config.yaml
n_layer: 14
d_model: 256
n_experts: 128
experts_per_token: 8
d_expert: 32
d_shared_expert: 0
activation: "swiglu"
moe_layers: [1, 2, 3, 4, 5, 6, 7, 8, 9, 10, 11, 12, 13]
router_score: "softmax"
normalize_top_k: true
routed_scale: 2.83
balance_loss: 0.00214
balance_bias: false
router_z_loss: 0.001
router_noise: 0.1
init_std_router: 0.0148
lr_router: 0.000713
vocab_size: 4096
norm: "rmsnorm"
norm_eps: 1e-05
tie_embeddings: false
optimizer: "muon_variant"
lr: 0.00324
beta1: 0.93
grad_clip: 0.5
batch_tokens: [65536, 131072, 262144]
seq_len: 256
train_tokens: 575300000
steps: 4498
dataset: "wikipedia_en"
Below are experts of layer 10 (counted from 0) of a mixture-of-experts language model. Rows are named router (the router's row for the expert) and show model dimensions 0-255. Each number is 200 + 40 x the weight over its row's rms, rounded and kept within 0 to 999.
After each expert's rows: a language model's description of what the expert responds to. This comes from a sample of Wikipedia text that the model never trained on.

# expert 26
router,127,187,256,188,164,147,214,124,269,166,270,262,159,210,180,155,207,133,192,262,202,140,189,189,225,206,250,166,206,227,201,195,279,176,203,192,145,229,160,196,283,218,138,146,180,188,181,235,145,174,143,166,190,98,213,166,224,190,183,223,253,185,135,232,175,220,175,200,123,177,177,162,165,190,230,183,230,156,232,214,226,172,323,169,199,210,197,170,259,182,170,221,190,210,217,182,191,194,202,181,129,271,212,233,221,253,143,173,169,188,188,209,234,166,200,248,155,267,178,180,187,252,194,244,166,171,165,196,160,187,124,183,181,198,275,241,147,152,131,224,201,152,169,131,237,136,210,226,230,182,157,203,174,207,177,209,139,160,184,193,194,163,238,233,222,218,213,205,184,152,199,166,252,197,132,192,162,192,279,154,159,242,222,223,238,208,209,244,208,247,188,201,190,206,137,220,112,194,174,215,156,218,153,182,281,153,205,224,158,238,257,257,173,157,113,159,262,255,111,142,192,134,232,245,197,195,242,206,228,161,190,110,125,145,152,250,205,182,235,158,223,263,135,229,208,179,203,239,253,190,135,231,248,222,220,175
It responds to: Nationality, party and institution words or their endings in bios, such as American, Swedish, Olympic, National, Republican.

# expert 39
router,128,147,199,199,172,158,205,171,201,168,196,219,167,203,220,197,191,168,188,263,272,170,274,197,191,222,230,170,248,207,209,181,233,268,225,227,172,183,154,288,224,225,213,182,147,123,150,202,194,136,190,209,210,157,224,222,213,190,129,252,169,178,167,221,135,194,153,142,181,160,172,125,153,152,193,191,221,182,211,197,215,158,220,179,213,222,227,179,222,91,177,185,187,211,295,119,176,221,208,177,153,239,329,211,202,245,153,135,203,139,159,130,227,175,229,235,130,245,178,173,167,242,209,246,147,193,182,200,151,135,209,195,127,207,205,224,112,169,186,214,252,165,183,177,228,185,162,210,196,158,181,262,157,152,185,245,117,159,179,169,229,157,219,245,202,284,168,202,163,140,225,101,223,246,195,141,163,197,208,166,163,226,200,256,218,277,205,232,203,295,187,180,211,259,201,234,144,204,147,228,177,228,179,164,247,176,164,190,174,225,250,226,166,129,180,222,215,250,192,115,193,155,145,214,225,207,255,212,240,199,180,196,221,155,149,215,225,182,314,123,211,186,208,209,239,186,159,239,232,129,175,198,216,237,264,176
It responds to: The letter w in www, website, webpage and genome-wide, plus stray year digits, heading markers and word starts like project.

# expert 8
router,123,184,233,174,178,173,232,173,236,106,224,252,179,190,157,146,267,192,157,207,215,197,220,240,151,264,230,169,230,264,152,157,225,212,228,225,181,210,162,159,220,267,176,193,195,150,171,296,193,160,193,147,173,151,213,249,248,148,171,250,275,173,180,232,225,223,148,170,158,145,232,215,146,171,270,182,203,200,279,217,229,186,241,180,234,250,233,159,218,178,183,200,203,208,224,191,200,230,233,121,203,244,202,230,247,214,212,182,191,120,173,189,255,206,258,223,198,246,177,163,127,228,144,254,189,198,200,167,172,152,195,150,169,221,206,244,220,207,162,218,199,146,146,176,180,119,123,194,225,145,150,225,171,256,129,225,157,198,161,173,240,163,194,233,202,258,173,263,198,197,262,207,272,274,163,181,181,205,254,152,151,193,273,263,199,261,161,220,226,270,241,167,243,204,222,232,151,194,178,257,90,244,178,166,234,168,221,222,126,235,227,209,191,171,170,176,195,214,168,145,169,197,189,224,213,226,245,220,185,170,138,157,166,114,168,229,212,176,190,214,203,304,188,215,230,97,215,257,271,139,171,209,233,221,277,206
It responds to: Opening parentheses, quotes and table pipes in results tables and lists, e.g. before (h), (1932), (JPN), (1.3%).

# expert 48
router,189,171,214,209,168,83,208,154,245,169,182,231,124,217,206,174,238,127,188,249,239,121,202,223,170,213,263,207,256,208,131,206,273,256,209,243,160,211,188,243,199,270,189,171,205,165,142,172,157,150,179,162,113,123,229,206,282,180,182,198,236,183,177,254,190,224,105,199,174,171,178,156,136,150,217,170,266,183,233,221,215,188,219,148,218,206,239,131,228,180,141,232,163,223,220,176,139,212,214,174,172,255,250,223,250,290,164,155,177,204,164,164,239,177,235,235,139,250,195,119,164,222,153,229,168,206,151,182,193,157,204,151,160,255,224,299,130,147,195,259,225,142,175,210,286,171,182,285,214,169,164,220,166,187,141,215,129,183,132,175,210,124,241,212,200,208,186,195,173,174,208,150,223,208,202,161,174,159,202,217,206,209,240,217,225,216,211,226,228,257,208,162,226,178,206,230,174,173,169,240,184,224,220,153,307,148,211,269,176,213,288,198,204,166,165,168,213,241,162,170,210,206,192,211,242,232,249,174,250,169,151,169,152,151,167,244,241,196,192,200,205,287,167,220,217,170,177,233,216,107,171,251,242,213,234,182
It responds to: Digits in years and dates, plus ordinal endings and century, as in 1910s headings, 10th district, fourth century.

# expert 0
router,131,180,248,186,177,153,212,134,259,145,212,236,150,182,185,156,204,154,154,216,204,149,260,244,177,223,258,163,223,201,198,167,255,221,198,312,131,226,129,276,199,286,189,187,200,192,182,242,157,198,179,189,159,119,245,223,269,208,193,238,247,175,182,255,163,254,104,120,164,153,198,193,196,190,184,159,244,182,192,224,221,213,212,199,234,253,204,159,248,127,173,222,129,238,242,142,182,196,207,189,129,244,257,227,230,261,200,172,138,137,196,150,185,190,209,200,171,214,136,142,183,205,160,246,101,137,153,206,173,165,168,169,198,257,299,252,178,201,143,253,261,136,201,180,201,173,164,171,260,181,195,217,191,181,175,205,222,148,183,184,210,189,246,247,225,243,147,243,202,182,212,153,210,208,199,186,172,181,246,151,156,221,315,252,220,213,144,233,248,207,225,177,289,208,149,228,151,231,107,228,214,241,196,174,247,176,237,247,173,201,257,214,204,183,167,158,211,252,146,201,155,196,165,220,179,238,234,243,230,161,180,177,166,179,133,222,196,179,216,187,200,248,183,221,234,122,172,218,206,169,137,189,233,203,266,170
It responds to: Individual digits and spelled numbers in sports and results tables, such as game counts, years like 1922, and ranks.

# expert 2
router,139,158,220,201,167,165,229,148,189,151,232,251,192,220,187,193,219,138,172,206,236,178,276,214,189,274,244,153,208,261,133,216,249,237,267,214,155,258,174,212,233,204,141,194,143,180,114,208,181,172,211,175,148,139,184,278,256,152,152,211,209,147,188,232,112,214,184,128,170,168,150,173,187,183,225,157,274,156,245,181,252,112,218,171,212,191,221,178,256,163,210,211,171,221,218,186,187,202,213,210,167,198,206,153,231,225,207,195,209,208,165,144,207,144,239,219,167,210,170,153,188,215,188,258,167,178,138,175,206,191,97,178,150,187,193,219,152,161,153,270,205,88,204,157,212,181,104,210,229,208,237,244,141,151,149,232,137,172,177,203,208,200,183,241,235,206,125,212,164,224,224,188,233,234,174,189,158,206,254,130,200,208,208,220,232,227,208,270,241,269,215,221,231,229,224,247,125,199,130,245,148,256,168,186,238,115,222,240,215,285,246,241,149,158,151,232,222,270,171,95,159,178,193,182,226,225,237,186,258,149,173,178,147,153,142,240,212,142,185,197,206,260,229,211,191,183,182,207,243,195,177,173,278,227,221,154
It responds to: Word-final suffixes and heading words in section titles and infobox labels, such as ratings after Professional r, See also, characteristics.

# expert 35
router,235,195,210,190,165,179,228,179,181,128,201,243,171,183,197,133,220,120,159,230,249,176,231,229,169,221,257,161,292,241,167,209,298,211,195,200,204,292,151,204,281,199,157,190,177,180,152,195,187,195,179,177,120,195,180,269,275,198,182,214,190,174,183,181,194,206,209,145,212,165,140,139,177,148,231,192,223,184,214,207,242,175,235,171,195,200,239,199,255,127,199,214,175,228,217,203,198,223,246,184,166,212,177,196,230,229,191,105,172,137,201,175,287,185,219,200,169,186,194,74,184,231,159,194,185,185,189,157,185,205,188,200,179,239,178,236,174,191,173,223,209,108,178,140,213,150,151,224,202,199,167,203,151,187,116,255,171,161,193,192,230,148,193,222,254,245,151,207,177,185,210,195,220,272,148,168,141,178,295,197,150,224,211,274,223,199,168,195,219,228,233,125,259,218,205,198,141,210,112,264,149,239,210,160,231,175,213,262,185,231,250,307,150,171,136,165,244,205,205,177,165,151,167,202,196,230,198,241,244,185,125,123,135,112,95,238,226,141,222,160,216,230,172,273,198,201,188,230,261,150,177,231,264,219,186,179
It responds to: Field labels and their colons or dashes in infobox-style lists, such as Born, Genus, Coordinates, Preceded by, Also known as.

# expert 11
router,172,148,201,216,169,116,176,150,209,116,195,234,184,189,231,179,308,198,183,244,232,140,214,210,142,217,286,181,182,227,163,153,263,192,208,237,136,241,142,252,197,233,203,184,228,216,164,217,200,161,191,176,150,147,200,235,297,173,176,207,236,165,168,231,139,223,138,189,219,136,207,188,185,159,214,140,287,157,226,230,194,200,222,192,210,238,243,108,217,157,107,208,197,206,216,141,156,221,230,188,188,225,240,262,257,238,203,203,159,170,163,176,261,171,262,232,156,210,190,131,185,198,140,267,170,146,132,176,180,203,211,150,184,211,288,280,162,157,186,259,218,138,147,171,274,192,151,276,219,153,154,259,150,186,166,230,120,148,142,134,227,147,193,217,238,242,154,221,185,184,213,181,247,233,190,127,157,182,218,204,164,220,227,228,220,233,212,250,248,272,210,168,274,169,197,212,187,195,159,249,154,206,207,161,270,173,231,217,151,206,231,225,167,183,201,159,207,245,186,191,194,202,188,236,251,219,231,224,258,171,180,174,161,179,149,241,212,164,169,162,228,252,177,252,217,125,167,263,217,151,164,259,189,212,258,199
It responds to: Single digits inside multi-digit numbers, years and decimals, especially in statistics tables with pipes, such as 620,000, 2020, 4.500.

# expert 23
router,168,124,261,227,159,158,202,160,209,179,234,199,160,199,196,193,225,201,193,259,220,121,179,204,148,269,238,163,217,228,166,152,234,193,203,275,162,256,180,218,212,252,160,165,159,144,161,239,168,93,103,130,177,176,227,275,189,176,158,207,215,160,151,229,204,226,155,169,134,209,182,158,182,165,207,196,222,197,208,220,178,227,251,217,239,188,187,139,195,187,169,266,157,264,219,151,211,204,235,182,134,244,246,227,245,218,201,200,180,176,179,176,202,168,275,224,163,263,171,141,195,207,167,255,195,204,163,178,144,191,204,220,142,233,278,256,144,130,184,231,243,159,145,145,265,173,187,251,249,138,194,210,162,171,190,229,180,163,213,131,238,179,201,247,238,240,197,218,184,182,198,150,261,210,152,70,197,188,210,176,168,285,222,263,208,202,228,248,236,244,233,143,196,181,200,285,162,167,134,228,185,221,191,214,237,202,206,240,211,292,253,236,165,234,132,190,273,292,192,196,195,146,219,250,194,228,225,201,209,187,194,173,178,179,117,203,206,174,238,175,286,236,124,251,209,189,191,277,187,210,149,218,238,238,177,155
It responds to: Later pieces of city and place names, often sports team names in tables, such as Phoenix, Stanford, Charlotte, Los Angeles, -ville.

# expert 28
router,131,167,229,166,200,181,197,104,211,153,260,225,106,187,192,122,219,147,197,228,191,195,197,261,181,196,225,188,236,269,123,105,261,205,272,271,199,252,145,204,223,246,161,195,152,108,159,237,158,176,118,200,203,143,249,231,208,186,205,274,193,207,153,225,199,239,173,191,156,222,217,201,153,209,202,154,248,193,209,303,213,155,235,188,227,241,232,198,230,168,174,203,177,219,228,198,183,195,229,200,195,281,239,194,262,231,174,196,196,134,187,155,234,207,216,210,146,248,122,155,183,216,168,233,185,154,186,202,124,177,198,183,205,217,205,207,203,155,175,214,238,151,194,201,204,97,156,258,264,139,196,210,162,185,185,240,184,167,179,207,214,183,233,261,243,223,185,224,182,205,222,150,204,270,163,188,155,172,280,147,143,223,245,219,226,214,125,221,242,231,206,145,247,229,157,238,210,219,201,221,188,260,189,153,278,160,247,196,195,244,231,196,187,150,110,178,258,237,133,149,167,104,178,192,234,213,270,255,221,142,196,138,197,132,149,245,199,198,247,178,237,195,186,225,224,178,223,232,258,125,186,248,253,204,219,151
It responds to: Pipe separators between cells in tables, mostly after a name or team, plus colons, semicolons and dashes in lists, such as Cofidis |.

# expert 1
router,202,167,241,194,180,200,216,157,186,164,209,252,180,178,198,146,236,174,185,248,218,193,252,252,124,170,233,162,233,220,187,202,276,204,237,201,149,252,176,232,220,229,181,181,192,154,188,264,196,174,156,157,115,81,202,238,224,175,183,223,202,165,155,157,191,228,191,120,190,169,132,165,173,190,272,162,263,213,223,238,216,179,237,149,224,253,241,167,256,176,173,252,214,235,215,211,170,199,236,205,164,244,192,234,220,226,156,199,184,102,178,121,249,188,251,245,228,198,187,115,117,237,108,216,164,206,145,164,215,184,152,169,144,249,190,248,208,183,157,232,227,136,147,198,173,178,108,184,268,146,200,196,132,221,190,200,181,202,195,200,225,206,190,260,226,204,177,232,193,200,197,184,242,265,166,147,179,194,234,163,156,240,237,241,259,255,190,247,217,216,281,184,266,218,163,181,114,244,182,213,173,192,179,211,224,130,206,217,173,246,238,231,191,177,136,168,284,216,131,149,173,199,185,205,190,239,231,179,238,124,166,133,181,159,131,288,259,171,221,191,222,246,157,234,259,176,206,275,257,125,143,252,238,214,238,211
It responds to: Pipe separators, table divider rows, colons and dashes in infobox lines and table headers, such as | Player |, Time zone:, Votes.

# expert 30
router,129,208,243,234,163,86,185,121,234,172,246,231,118,221,218,181,228,183,169,268,282,114,201,191,167,219,237,171,221,248,205,182,200,196,214,214,135,216,182,200,260,219,201,127,193,143,164,218,168,175,164,160,192,149,239,244,259,210,203,193,228,193,162,257,169,225,155,182,146,186,179,186,163,182,209,195,216,197,210,233,251,202,217,192,276,233,210,176,190,200,207,241,171,246,249,124,216,263,230,187,171,233,195,233,255,204,174,212,121,203,188,178,229,188,256,333,138,244,193,145,165,244,182,230,173,200,153,155,167,169,186,139,183,258,263,241,115,129,123,246,243,156,190,154,298,137,192,285,218,156,140,231,221,184,190,263,190,150,189,159,209,180,192,219,204,259,174,183,155,153,193,144,269,195,149,178,194,181,254,185,175,233,220,192,207,259,186,255,217,254,203,175,194,247,220,238,169,205,155,209,164,197,166,187,234,195,208,217,201,189,236,214,145,156,146,138,236,250,184,136,200,164,177,239,208,193,253,238,222,146,203,164,171,166,143,281,230,157,193,167,194,278,132,263,205,199,184,218,300,175,210,239,227,214,226,156
It responds to: Pieces of country, state, party and institution names in government and history text, like Federal, Russian, Palestinian, Congress, Army.